From a checkpoint of a small mixture-of-experts model trained on Wikipedia.
Experts: 544 tanh GELU neurons an expert, a softmax router.
Training: a variant of SOAP for the experts, 4944 steps.
Below are experts of layer 5 (counted from 0) of a mixture-of-experts language model. Rows are named router (the router's row for the expert), down (a neuron's output weights, with its number) and show model dimensions 128-255. Each number is 128 + 24 x the weight over its row's rms, rounded and kept within 0 to 255. Numbers have three digits each.
Before each expert's rows: a language model's description of what the expert responds to. This comes from a sample of Wikipedia text that the model never trained on.

# expert 15
It responds to: Infobox field labels
router:134118126104151130137130150152124135120145155116136101130141075091113106121162142077107116122095122113138148111137104060089124129149143138122158140139168175138125132128111137102137125166119122119091151136121115160127123106141124149084130139129116168133157090135145137140101124088103116128105097137111119136149212122118107096151112119120114146168159161096092078141046096089135114115168
down0:128111113142143138104144138107127116126106118119116087114111117157128115147117138136112104089102135112133145128123077162124099152141143124110118151136110051131099117131112097112086121135142128125119158147132158154146088132140080173110175189117140153136125187088096150123132109113126097097137146113126133177071173101094101145122111141171146093117130105090092108101141116150155184121130
down1:117134163144160105144138128122137126122155137117173127130165113131094134126089086143094099087158113109107158122113138135144114125114148092157117081157142136107091134168119105137123134120128142139134117155129114129157158161138181083144111058140123157182148141095131137111079159155130074101089076107171129089155114119122138139100149109136102122103138137112147112111126130130150142130098
down2:117081126135151119150139119114096124130131064101133129109123146155132146113089115113111108117126144126138090111111153131173101126117143155085120143155127103167149165088161146184098129127086137148158170151089127077136138128129136136121125175124139141137161152119094115117114133142127139057135132105119103173155085124125168140143113098153143143128125162123129153146133119132131093082123
down3:088126135149097126119148120107125120158105140151102138106053130119206116188137116149163107120124132135109128146142157113138103083148121123145123104152133119105139140165153126187199141118110153145145124121127117169098144116084136115109146144106115116125088135100119100120085137124108102128107159147143146111137120103126126110123150095174100118134137135057135105133130101160104160133142
down4:149129128141089152127130113104094140106162159171144142143156116129108082120164148160158145130120139114110109131088119079157099129124108113143132103177131135076146124113162109134156175116101115138163158139169124139131128149137099124148163145097120145202114108141112159151183161100138081127141104140104151135119167158146078148141109137136113132159096093132127167128077132102119163126114

# expert 5
It responds to: Apostrophes and closing punctuation
router:088133157150115144117121100170136111140165110104098115114103145149153143078140124135154143117150148112098132127143098081137150141131083137119150139151152103176079092110154110188111139102138140121154114122090105102123114132157137113151127149106141123127150151112142110110078112125138116103134097158159099165106096105133141111112115130091116113129123109120143115164138120188138180147109
down0:139104109123120135141119123159123115157109089146156080096117106099125159118131118149097137173090161113104105090133133142127145134141146117157088135114122128101113120119176126139135137110083110182156104131120104122151149112103120120163160151119138120101141138126144109139090134130135133144076087113148097121114144113146124155141168142185154107081142173169137110132141105137146139117121
down1:156137133148124114102124098144122148129064162133075109122095094155146140130099107096125120111138149135138097110156112120094119136132130125085095125139112135113142131138137116126140116156100129122137153157108176120122105125103114108086059137137127164160128143101144140132130159157108138131117082130119181129136146091172099129142096148172136127107111084106075103076108126110135099158118
down2:112128132120117126128109130112115126094153083175115107140093123114130149138096152143116129120178109117148092117118114116115172118130139091126161078124152158126158108138077110162140164170157180128136141126109129155136128151160135142141154147157132118132130126140147126078128096116110107101097157108112084131146119152191144125138107101143160141116108110100103108131123118085090147094148
down3:090131154138098147106142152131126148114153155111106103135129112113144121131130098179111130085089173171162114155149127101169163134125064123115164105119124116103130132146132125101152154156096111152126150140141093108061136117097130108134161130140136126121143108108147111155135172108131092129118146110194144095116149125118161085155111099128158102128088180116090116149116103142118144140123
down4:125137096120131107108157146093191111110122136126147152151126134186118165163132141123122116120081111135123117122115145115131139117143106179136119127104122160147112114078136119107151138117147140109146120159088103117171141116110134106138145132117147128132104155157067139175124178129171099097127140128119141151102112124068147126119143148090119140167146176127127127179153122123164123099124

# expert 2
It responds to: Determiner-following adjectives
router:136127121135136132134116154131150118100129100134129176159121123174139118137138114076093075138122116149102147182122159122131154121131188171087108156114141127086107148151122100137152107124148163141086151124094151088110131133119116124152125118173157122171092144146119141108099148143133115123115166105154140094193119140147082157132131156148128075117082099137149085128129116151126125096132
down0:132140154130156104142166145144095123103181100113127143084091147155101098150154131090111089147148109145092168111124121154098140122117121116129146120113147166140111153131116149130136129112123082124117145120170139132135136089080113165124148121131168109159116131168161121147133114124149141125137174103118086149115153168139123139142128079112111173125144102118149148144167116113116105121153
down1:181102105143154110110111098147082132133149103083126128103136138104121143127118161116165148161094102122136128156114113119118125123143117158138136141152101135096128158151117126151093100109104133150168138116132142173104127168100150183128176147128120136097107154179107122134122124096111146065127123144151133126111129192081124121141147107123077119114073117089102105120103123150137129138146
down2:161169125103156146140145179100119136147104084129138113115124143132109121142134156088088113117128125112149146152115109093107127190097123126134170093096085154093095139111157137134144129123109111170119175131134138110103138135107138119150151149131150169117122100139120140109134117155124112123166138125149128143151173108130125144157117141171146102116133129117107098096151114123110104134120
down3:124150153131139127142157084110138176134139145148148127154143111144140129141137139146132104129093129138153112172112138107129101081127122131138112185130121152092116151100148127141147193139131121167146164143156189152108152096132103136126172090154144137181131100107176131150108118167104141106119105093110126137216106094139140132121101121146130131090119131104160134126111111161161145112124
down4:103128120102130112082129111114121139141170169085168143119141165124109131155120149151184149103112125120157148141127124140116139127135128138146115096181148132096145134124132121156122119121085115120135107104150095142126079155140193143089090117141152168114133130142137106161090129155130166129125156138088110110149147165116129114129122118147099106124155159109128156196136109128124129150111

# expert 7
It responds to: Person and role nouns
router:147136135125117090134133161154123171133113119123099140119108137125145164160133128135106089123147106098132104203139154105097158136075155157093102133124117131115098141115139160113147130066147118114137123136147150128086144147148155124147136129101084150143098158197122136155118161116111086150144161151094144107077116135138146119150113148131094155099098140132126130142112163156130130106186
down0:125127142149084104161135117117115133085138148145116091122153101107132121163077122132155154185118138074140142095135145104131147096107085134130166110146125113113112143162157133142112105122097120143124104155162154125114140110097097115155118086158142114125160124125108134096171141121169105126129128159132146136090067148109134133114129086103098147107125124179133121146137132116123110114198
down1:127134134124131150145154150120126145118139078118131161098118120184099130176111114070134139094133137122065108124123131127089104063151118110128135111132145134153103135121148130122123150105138109119126128132123158103066119123110175140128168152071069152138154127118139139137136120132116096116165105119142164141127130117147165104152085118126094066081127116170150095155182162125172100133118
down2:126077135079141114117152148123118162086106110122143122141135139099142136155138097128122140114158143081144103121146132137131121144102140107168142141077127090104154099145130095136121134119125092098119159110106119110106117128157109082122133132149133127127123108167144085135154114168129083117110162143138094121129113103167125132099137161154158131133128146146109137136115135133145139095106
down3:105084137139107092131125127096163153109116180082162135124107155167129078091145078113154132122145151117142103126158101099137107077127137121175061141089112125126151142117098125147123100130155119104139106133141154089101136128119144131113128117130075138109112149126136117157124133176099164147161132154077120159133092131097090115138115105157101166075128140134153116096127140173119115151137
down4:098120131087102154137099110095144121164130091139159142130151111116151109168144165107147132088118105104124140133146107101113149129146099145126144089176180150108153134115131157139152175147146102160160131109206079092091071130106181169117162145122120127152114144115158119145099185119131126150115139134109106128112131131101108091130121125169139153137109101144125115101085152128138138119160

# expert 1
It responds to: Word-final suffixes
router:101123144120108154124166137118129115131134120113148127103116164111151132141102110131112155126097156126119174138137099115121096127156122158150072101156137152105143106125123145127148145125132152134116141132132125129127106134122121109124140137134198115136140149076128106143083128135110113084162097069182141140161171157151144132056151098134144150156129080127090146155109102114153157138130
down0:150102137094149144181136139137111103090129127126091129109084123116104113112106129162181142124124115164098096131110144109110097151192132091123172117133094160155161151152138114129090117121136136137129128146110108103121138204160123168107124111156107129154123127109132103141152135106111160144162110122150107128131100151162104127148130122141090117160131137095103149103173124123149117130126
down1:100109105097134157139121145106135132144067116142108156104133142110138100141160164119153144138149180114150118137115133143121125138136135066165099134147117160103170125153119133102116110172115125150079141124119130135117089141115132102174144174129098143137092112155138110134091128164117115100121078152138121153131135138116128134111138096107154114134103145072158085101095115087154085160128
down2:135154102128145128159125108131190127109155130112182146114101165151129151108147106134125133157173127135098111148133124107116122135115111125135125138156121151124093129129185143078124102151118137082121148125088109095113107113121100093144120152091129137131149092130075124097158148133101165119143164128086161105163140090130113125099124133137137100134136103095149147130107138099123142090139
down3:138122142153140129128134144144145191103108115127091116140095133128126128180100114112127070124147114130116134131150142148134120131184133080099213132129107082153138121159105163146114107135144108179141157180128147115137135135165170113144158070142134135092171109114123085105143104152146163139120168123094126133090092098150159132146134122153135130125089140130120147090119157149112087132104
down4:137098092178135136129081139154143146103141105105118112165113129099133124142115148136108170102104133146144145144131101150104137177119117154120113154161115156131133100146100108109132161154107126155124134125107139129122148159128122139165155132122113102124151113130136106143112136130098144161097146117170151118180086119154122099089125115149149120165119130164108129164125154166164135098124

# expert 12
It responds to: Infobox field labels
router:088133130089107114161102128097163098077122138152079137141163103144173124075131144167117161107118136142142093077126124154185132162114130109128120120115169130098112145120129127142151106161103108121165167148091106107136181091106141136109138105143135167144173121138119164129157148106135167109135150137117147125094105161107131085129157120132127102123131111132104125156110173147150125143171
down0:103135111134161126054074185137151095099162118111095109139125105133130102106100132155115136145134107107093105163118135123098130096115103159122137124141105118125079171153102128120128100143139138156085120152126116144107158142122123122128146108127151123130149129164122126129115125149109142096111176126117163122097124131145116139104129162116110135131133112115108135117106118187101112107140
down1:112083096164147147109180136161116144081120136134132134123128094099117098130147107145121154237136159134129137109115144108121110140108171083115120138108134151125129124178142153120119094115141186106123118145137094134119137127145110143116130139128109106114135116156112179137123094148071128117160119140138156130095156095141082148113111088158122119111117140084126155115085177146057135088119
down2:081111090113144107136127122113116152107110097161164071137113121108133121154101143121113123123140146181100124133174118136099113115140128133088109142116158159112088159085143117155154152095132131108138108133110120145167120134110159105141137124174089110108169116095120137130087110096139146109124118138111087146146111217137147096130123162126173121107092131097085114122110112136071119111165
down3:143126143116106112075122102122136153112116137156164126115150139121140133160144122136114101144128123170147138149098140109083136068119136122145088123118115111116157105142114142130178126161126149083180135137106101100087124134124143144086117095112114154159136109195156137112133127134161121113158141102185105152155146085108145096127098086132133090110139149125170131107147119125115113112160
down4:138139130125125140192113100099115131136086125132122131102111120129124139156108150139090188146137114129167147122134122175163151142101133140163132131163090104126134176111055148146152117136186145117142085106144144152138145114129168179147108154147124067150149108150179184157129130072119104127119143127148123123142127095122130129189160085091160165111118161077123125144102149127115151138113

# expert 6
It responds to: Nouns after prepositions
router:116111142123121137065090092109098129101122113129110076132118089141132125168158173131128136116146126113113112143153138120127135102139096170126155103107114170114126157125127140110137147108145166116131118067133104110129131102133148147147114112152137101113105130086126117165167083130129108092114164118135105073119163108106133101135132104140159176132130159101141107126062147108197123101170
down0:139122148150157169126102109139121131126123138140120121136126131172164098123124107143120099085150149154114144140124150144145091081120144138103122111144164146132127152147127151172131117110159102139180127101145159112119113110146151141153118124146132160075092145139168131102130129122146089104106191091139106136106124152117140119108139152104137135083149107162103107145146151125129122093134
down1:151101138089091134120143121135117155125108115149143125162079165125117149086151098125125144170113096144125102183113131142094128120131155127119120116130113113095127149101140167148135127078144136127090087147104114170159143104157100131144176132130133114147119137158165130169165140131137146098112160125161094145147125166124170158093113129117108109121168096152108113114139105108099120114113
down2:161101105107144151101134142133097135106121122129102169134198125103122119109142109133120130169130081149088155103149136120100103134089135099102117131118104133136149146106156141139119120144080082084110126120106118179132075114170124117123153144118158184114117164091103101135130105110115138100070130127164169093135138119136150117113117102126152059109172151129128115135164167112118117176140
down3:126121121157131061165121108113104126089085130115138099138132127150133091153146140107133094115115143111120138162135095153142097106163164060143127149170146110134139145126154073082139132127112116123150093159129148132111165120141176116115139098118127110169156135111180099105116114153128093129108145109140121168144082145126141139123167068140155121164131116106100155140122103137132122098132
down4:157105163187096102107105137160099145180099140158146138176069110158141118100123144127156105133098147110125159116147150099122157091152130108127053128117145107133082116149147127082114157135147133158127149162139166111104168162129112117114122126168156141121140125144128100124108117126131155119128138115120141103161079126135138138155125098151122146136092123123123135102089100117127090135144

# expert 13
It responds to: Table cells and separators
router:090112103112102148114108109078085116132124149127087102139111106141126129163153144141123125142157105143138050099148160197096137128126139123125141123133136078127124125151150140138102149105119124126125167132157165108135143138135129145119130113094077144103111143130097105151134113145146166150115094107094131135112121133129129151151094116130168130102114132094169144138098139136110106093112
down0:125125112147112125075128097103152160143113165156103062106150093085117110148119150127168103127074107063114142165140125112125131141163147097197102086129110147134147130126180120160116141144118097140101122144108141153141135121095147097135149142111132126191115140121151064123125137154085108112100120154129131112091148171123127123110102134120121194124117133140117112163136149174127142114119
down1:172151111104114128156137141148154140117129117129130136117111167123126121118134123169129128145123119101140174144139093093120131127134112101116122098100072125110121152095157125157134100096131136119129095140114175121102112097164101165167123172158171126171135160116113128150126175138131154177117162120139158124121128149100120169143107148118095157136091120113098153125135122107115113116150
down2:131098096139098151134162182133100131129128149103141138117134138101116163138117127080127126126161139150116144123127088091137087099146134147138137162137077091138130110137131150118125146124178165142096161124115161174108162166112139123117118164123190102129080142106148147135154108136085162148122129128091162142130120134116101138133128118149117165147130124106111104143119114115051100117133
down3:141141179136124142108143150098126123132180099145117148131096125142148118107133139107127127126123132152135081117106157127163103145107120140129126134145097135140146114123188085159130154121112135123129103101109134120181139119148094133139114147138166122112122132136076146110140119137091148084132118070130184138066149121110156087132100104157151090132137119130112140090165086114100145120111
down4:088157092123137118092184107137090168133124099157115154137121160096129161151181101096115144144122129149169101108082099145170094112124147129144106160131138112160141112128100150142140095110135134138166087119099125146154116117131111130105112112144125124138097103119134102129150127146151106104111135131189129080121125103097079099151097133121135103108121121112134118120106097126089122119089